From a checkpoint of a small mixture-of-experts model trained on Wikipedia: a sigmoid router, a variant of SOAP for the experts.
Below are experts of layer 3 (counted from 0) of a mixture-of-experts language model. Rows are named router (the router's row for the expert), gate (a neuron's input weights, with its number), up (a neuron's input weights, with its number) and show model dimensions 0-255. Each number is 500 + 40 x the weight over its row's rms, rounded and kept within 0 to 999. Numbers have three digits each.
Before each expert's rows: a language model's description of what the expert responds to. This comes from a sample of Wikipedia text that the model never trained on.

# expert 11
Head nouns and adjectives of institutional or historical noun phrases, right after "the", such as Society, Regiment, Committee, Battle, first.
router:531487606500504538498531539492526581467412485485528456532505498501563429472460477502467529513522507571522578504525515474431512472468506424498467475436588542454527462479448504549470408507500518465492513524488517518511575526483447459483558504577496464508474539469501520511506503473444482517495510515508453520540507525443498487515513452503560528517547476428450468491510466424445491477447530521486439499350489508512519548484524535515592439487543475501519439492437454491460538495483513500475519545558485548525466470511463519468521573411531537528462550580491480551521455497551492470463494512534386391485509456513504491472501498531443411504534530444521474539475460480540489473575544505469446494570463505442505592557521510432498546453506516510485515460569453521490535527483531
gate0:519447459551455572464502470524472528460461519515523499497522518558518616497515525457525560466531452460451476500456498483538491493481533503503477582456571534471492458507467483529396555446444477566540459524455543520463533534513552519499497495467483518495434459470391483518529466477519557495569563524580525530511512460521507479418513500504452438473455488518521419527510493508464565529512466493425505519496437444502477505524545489539537492597509511466484482580451519525475468459553535495572537487525447530493459506450468550534512503518449462578597468504541486518468491459483468566539590450391451519481488585497490473466525482507493495512458485506557510500619511529521563469534551461516501465488431467552530483487478467480506463513526439430508465487502413516504443495451501
up0:504508557494486455545487601398517464513494533481423594485444478518532481481504506490512474543432541555488485447484567474519530472478468561508542594483532510561533526486471548470522521451541453477557594491530537512554505495501422517515470592548545469463501529574453511453552465550512526465446479466455488511468479411528521486552511562545496483516548471469522494525560465480518567467528519556475479499532548603525448554538476463530505531493459495446490518507516439465564531525429550444447529471534461517403446591519520509466506469530543539449537584458548559509472527472523491452481510536518477528514451509543521506549466496506553459586527452512475447551559400454516489468499505560495509542517486488536480478468459534488537520555520549460496527505509545520453504511553507

# expert 1
First names and the first piece of proper nouns, such as William, John, Mc, initials N and J, or Anne and Newry.
router:530516484526516490470517513514529539504511459504561425466442560485521480495579542446447473494534410541498483414512467541488499525475505473556476477519469553533506465473499528500518432460508481464505510425486457536513519490538495479563525552478518465488489473408463516553492576467515519450548525540507490492494510591462541369550475472486541473481520493546519453466550467462467549589440488469561510447476550478470482483481536529494536482477527519456476481543541575501485538489506475515547486469453500433599501551542406532490515557652506472538426503483486480507478520507504451466603475488515471491567539499461474521451512539562557463440508566546483454447461507595540465560491525462476500514520498470555484515484535466531557454549510394500545518521502464503493459494477550
gate0:513518438541524522452521407580526519381484522487538497555509467530510403479520475470513506578517500541506487496457513435495445477561513518534433514512594477478465512500451531502493431431528527540441506509478474474445474554517528493497482493515524496470439506488475431441457520475494600440485534490562457516451540498460437469574520411551519437535515579524514487508619533525488552501458525489453549458517542477513537536542494536481499406435467527484491492513510486513520482511487539496490521432515514492568472585493483482451483508521417451491563538474507498555488469455464515475504487483508479575507588518498526540470447480558467552482489474515464502495475424410516615466538491508487458494465527485512462502494475537526522517525524395530508531493540539471555503589541506
up0:561575511511454451521423533431509484475470427491419483457495516491509436483489576502531507492559493551521496535465516533429502499551476499568521549556503412480433432518496530546562447504448468496469531536460498466540553465539480551531534523516507524505502521481530505512468510516518576487482482575531535512508462551507489451461511517481413411513458478494497544492549465438506471512465426520434550481557539478509577506505431489447543529455502515486504541498526510494508447459512479521402496489464460572525485498449422528572468454480535538508542461495492529451418484504473534440448462423525500584504474480511471514454511486454487441498484533511479493565460518433595499524467473572498505510557537371498475490447539609554487500478466500511443485550449508488488431522511493

# expert 2
Word pieces and accented letters inside non-English names in sports tables and draw lists, such as Guimarães, Alves, Băsescu, Hijiri.
router:466449441554546475558558582464471527529538470504540447466533431571492465464527504526529492469497511439492524502425536559551547500519502476597468528502475407429501467478542525511467499470534475551454502526491536542448448464504456471518460583511574505476516449518518473492474504586524517517476555509492575514483512509460441562422537521474543496442498487545480469523461488587486525546546520384413476519555481490428493521485517423501464525566519492475548531497493508541539482477475553476476512541435479496512565574585551542467434476496487517486557458484462481448558465504466545514507542476549486491506485418513520500533475562515425426465430443503469496487499507483478515487456510543471502559595525523535511508475520484467478524522489613548527490499488542547446479511563471
gate0:531448510523573533552462522513500448509518490513422451444519467510512520445561521435592500478470501429500511525552501479580432517459467495557484441539453484521505588521527489490477530449555477525490520527494489574468522417535507520535430500481505489566502466490506460539548605553517526527557603542489434500528490432508489524483587473477583484504521510559502503519457483550446503411531477429492503568572517499477521583475504496491456591529518481425451549446519492513509545525448478500546454454497415514597524510512575532509501509541467535495502528549467550508518535508496501492540563506472438537530601497532493471456486496462491512567470480438464496532481547507471502509502532526469458490499502547556458516495506475431510548561535463455509523519485541538444513436529578
up0:460472494526513558495538516553488498545446490522485532488572496497537547504559533545516470503530475526515458462489513520524547483509536513507490438537494513467569484521461436519573460544454483494515535512539496479530527504537531479446468507498525424478478555478514533511507516538488508499516519520561568547518497490520405522438552487444518461515533422501508508569597527495455481471481475434479482576561607475426502510550449489441431524474480453492484564532477454479565507531461516494526501463519500398578452527548458423449454452597538486516568415467479504506534545469548546496471489475459455590474555459515557476471520432469507561525538489504418543493440455455477524488565429468502466481542497566462410502564499489512499541544453495542530570504509507472570447498507560

# expert 6
Plural nouns of time such as years, days and century, the plural -s, and final year digits like 200 in 2006.
router:485441589538527453469508515427532508508464490542452434451479546475500483449468439523523519512488449553457545475501442502524499603486527502447487475444538534442546485393456428470492466524472532486503519515472473527509497458509616446508535556528544541436528516440459489532583493556501466490530472477531506523547480491495466432481509476571502437537534562484497500470500464448521529559518565606453541514486440492439570557500499511530544553491536468514494501532537517549493520493461468478512504476477469511471409505519448502529506509478525546513490476502468461484505555508449490524519546531497476622491506494507480432476544486562589554474510508496541531485463510551506457457478352466509542518453491456512559485445538394482538426524487514534481558487491459546504447496461522
gate0:517516547516470483521547522503514531448523529469470523524532541459428544461510532524526484486505498515465511509439548481569467578464519486511459502551417408519481582501454467542482499463585517522549521543468474521572570510490509510472503410425460508484483463525496517532501504459457525478455453499500554450514458448504571520414518455541490469527536512488554510506497462453507481505444495513444506551497482472425498507500516493489510506494573500498534506482564426555456524534517484530444514523497621513510461488522449440529547496498499541409507427558475488505467518445479487454517468438506468547497456398490459410458479473528521506526461473518509555593498486524461470550418594462507481423531441503570500552506420575552540497514430496519560578487538462455556542508468505
up0:525472462442481539567496462481480521481472504482567547520476502418461518492479514469419521532444462445488490550439490442521512487497464458545448554507547534568486468457531492522524516487550506473459577520553541489526471559567549500491468571462488490517560513475469502566547527510497502465469490548513497571527510429536495486493569443518480420474418586484444485505566502402470570493484497477508467479442515557419467569518482484541530534571519526494505447493498482526521502607417533438469562488466471509520482512445520535523507490512503506492400472447455494525552438487465518469490472511501588508538505497481454502458430508432483521458520427526587520502492513495540513522446595503504445522481447457465491510433518448564483472545508544501534580455510508446481546448496579

# expert 10
Letters, symbols and word pieces in LaTeX math, chemical codes and car or phone specifications, such as \frac, MP, dual-core.
router:471565485406503523477523540478490547515577505596482499432456492527561511476525512573506519458450576456496490540515477495499495586508560505516509527488531453590527512543508497497518536499541503509459497497516552497495432474447546454517473490530558546479513428494430550494505489506462441550520490536499542475536488557508530525501515499519522525522526499504456561502441502515485529486526542486474568530472508567553449522461492436502491488543412485505538487522487467482584417499363558565433509538516499543594527538496522539501481531540473503526466548452494454491507463494400509476468476503475480586534420453568489512544543464525489478391526478531534516528448502546516460535411460482484586526532516528445449492439457566473559465501532482506485492504501424535523487545502409
gate0:469468466490520487523572526440547483488489563445539472495454504530510497504519463567470465515481500539485481463516464471511505493407526549478521387492525511519538508532496401522507511432488486497516533571435602469504501492521459453535441580522471503484445442420528522488560503549526560527537466496518463477457487543536488542468478520461489563476592517538515547557399531526588492492493566512501531408459483517500548513458488453488518423488445491510583537542499509510524460430542543485475511470509439471535429410444548464518488491508496555493491441480499492474480574533578512461476439562521499502483516542535411511538555600503572541462524470528518484524471514505482465554495577585482512489427449480449468480514476512537450482506463491511492509489437473487566481542495519
up0:485465510489509546497509596530547465474509515480584563472537482523493525493471502505456494486475562627516547554576498505532461526469542440405448581490528614534509482509513508451505437481555483512485472515432485549467474512502506513527475502525471523512481501437461482447487494440477508489552487531477550451458463464527532469523463486530530504547429508579486456429503538448578505532508490460491537607509460526511438485480573490444511477462466501520601487505462465543463516536470505503444469444552524414519549465473495475533494539514548482494528474394527510451513525462582474580441505529489542499453538542504469466566492446505515597483505519578448575485454503488492549463516420481484525524463529468503508496520560539479473473550518502532491485565505468507529497556594480

# expert 5
Sentence-final periods before paragraph breaks, table row endings, line breaks and == heading markers in wiki layout.
router:516494530452545447453516540417465490425522443506487487494465459497476472486586441534483478576492524479570521504559466525504521570442483471482502444495540561472454422502487490507364520498517480522468522513491505544423537483570498497422545529475470499555437489404471519492515505486472524501487412524533486547442526497503439545503478474523469521473494457472587502470430426487472528470510617507499508468410495582448491528504499473548523521471549487438499470540483463524457547440450567522576489460537525528491432479485497509543507498501474581477447467496504480507503533522507468444474583512570461491525415469467515509491506446543517510548402513540517475497477494565480430515518481463489557480555455506435543555502505534534539422527449539456524471504503422515498527512503483
gate0:484500502464498460538493498482510469536468493494432437463473480539509465610463482517467492492456423511497493585451431446585473544571520511489582540461445514412527543503509497516504467543540486428521490518484514551506487487526506536571506564505483524530533486424528512471553515541434482451489517516499483438425545480506423543495504494542529584521458547475464581483495448484491469510531515526532511538395531548526453396539540467485499496544485592533494519483466463455508539456465471598480495526509514447492501526554535500404497444466551558601466467460490517482444518547455427428454455433461576510476475481461457486435469531500427504491536479506461522529507476517469493538483477496557491507544466442518496533456536488497466467542537469464561484546472552488512582485508476
up0:482528486475522445544456528470461523542510548516463500518482517508508459516407476584488502453542451468519489573492482527466467584534571506505603501490511486451491554488568469492550476548599519446504481511523483442511466446579492532539573526484509487494514474507577471463491499510481485443449474447507535550498495487475456468550574503539474510481398511525550520462499545472463466458467464509530479527477487509422483446481493453455453570514475528541501590499471527477551549485474515564433471532548441506480461616533482522429528482460554582559530514445519447397517499482509439449411528483446556504462476486487430485496448501552474384467495478470486467518505527483474526484490490452535501486520499499603478509460537464469516533498541506531548528538497515542524590473470472

# expert 7
Verbs and nouns in athlete biographies and season reports, such as played, scoring, shooting, passing, announced and season.
router:472513530656532488533503495442487506460558507512486508491552438562473542488494515574502470527460463525529475498486511581519549466496541487535415454395464467523430461568574453492517460430611478496526492530524527507460420522523478556553527481516540520482496481489548487507486491555483485435447549515497589496542551499461505545463508468537510489494531491569530414472482511559486548518515486437416530485541472555395554460527505523492507543468557515421490514468519485513565466452461503479553484473413514521560536463548511510518449474509466525523533464464502498474528479464467544519458557437525533532552499503511501485508476534511490482531452482481460410534501507490534452445465468556483458492536546485516532512447578566474558496505483573567530488531479530560508500501592518
gate0:448501526574498510533488439435384537518525478532503570438563510590459468480482463520448529506502540522476500534550529506494529486512500524446433486469533552588482538571501533519515516532515447446535517483552457493491461536488553547514452522496524556518552492475501462506509515467495474555520584457467565460485521492466589527492593528550507468444477468472467496437530484546486513541483485465431477579514487548486520549520500507508516477550472520479506561489527471490502462566450484493535483439593454501524495536484463546485479432490445482550589543506494516477462467475512584453556511494465480467535486523507468552435463490502500396591480501497487474488452509470556408446479546548514484438470517472509524478440558528500499433431532471498582491530425477544575579548517517
up0:430507494476578471492480462519543451487539509466446480520514521498463494527556504557511491519506572559511449507498436477497491589548498464502461537512471530537467540517512443554477480465532512482541466513564431515501503583493528477493521544500484537488535519487520542502554489524530541485502420510549463460506530547421559557465464527508451498507428452535554441564541510600544522546539489454491523490525452464548505520520446528533546463507501477482458495523504519560499440471470590397580459527468544554492503512445497498557521480481510528537516514510442471469463487470442548520549489507452465476520475440446516499450479403546492462461525453514482530567448492517494452474478526564491471480463509560510583433527493551565519475515361459566515550481406519496580556560495437

# expert 8
One- or two-digit numbers in dates, scores, standings tables and measures, such as "18 March", "30-year", "27 matches".
router:438491548448501519542528482453554473524498436529528484475604451501531545520449396472507542568453524410448450465501524449488517540497497469503484563505521508424500442504481505510533451448465536500472478465475516504505605467523540510510521546525513516500497470449545495428533557483472512453536474514557444448534550567527509516482488474485521473448520558473484508473426485440410490478416484534480500569489469556551510488516540501503473500445566466509485421487554513514450558527490476524526468498507530547495563515537459517477508501442554506509440503479446513485530442499541491462550485572478445548486485508485484555507485543505489428507502525465558545508508499497514512546517537497447416463553493460439513622497586432414550529507455439457500599550474427480426482467498516
gate0:478540474499479512474496590535559431465560515450410489533549399534552508418535448629532453476457460519459488424510457551525477544399505499531473558445470494488483475480475473501517497502491523579522466386474485496547538550542407475533504477517524492441527540513505473406505478468528541480458434504470510460466550530552440483530462571464539553493484463506524492493471511506511478503480448534485492486462458510554543493490542508457555487492554500516508562477541547552479495454498514474512561569520482480452519511539451555517442528473535510450551487515504568418524476474537460480418479485480517537463505493489502442503519554542487498518450509466454506559449568463503469467501550527559466463512521499529435528489492473479481485582469536464526550412427464467459518452577476
up0:520485522517472495576447473460585516468521523548479465472540570520557496532495494452469556481520481553511521490497531451462564464584489455519462411480592562493567538440441510444500454543554477496554547547501452513509495516518565589488486514553489470500522470511561499513488494449513434535621531441462476457478448447485530478525508454514486452546504543511523568549529468466534513559520547473483503500539552477475472500516420526536434484496535459488558539483508487548591502547501468536470452504460574480457483495407413570531550469535499512501479518459528460469437520529473467519519544508533451469494486462526496512530439458446512501445510487471573507461489487487496439538507494454473544551500547478442541458538474530515484535430524507544545420600529486500525415430462507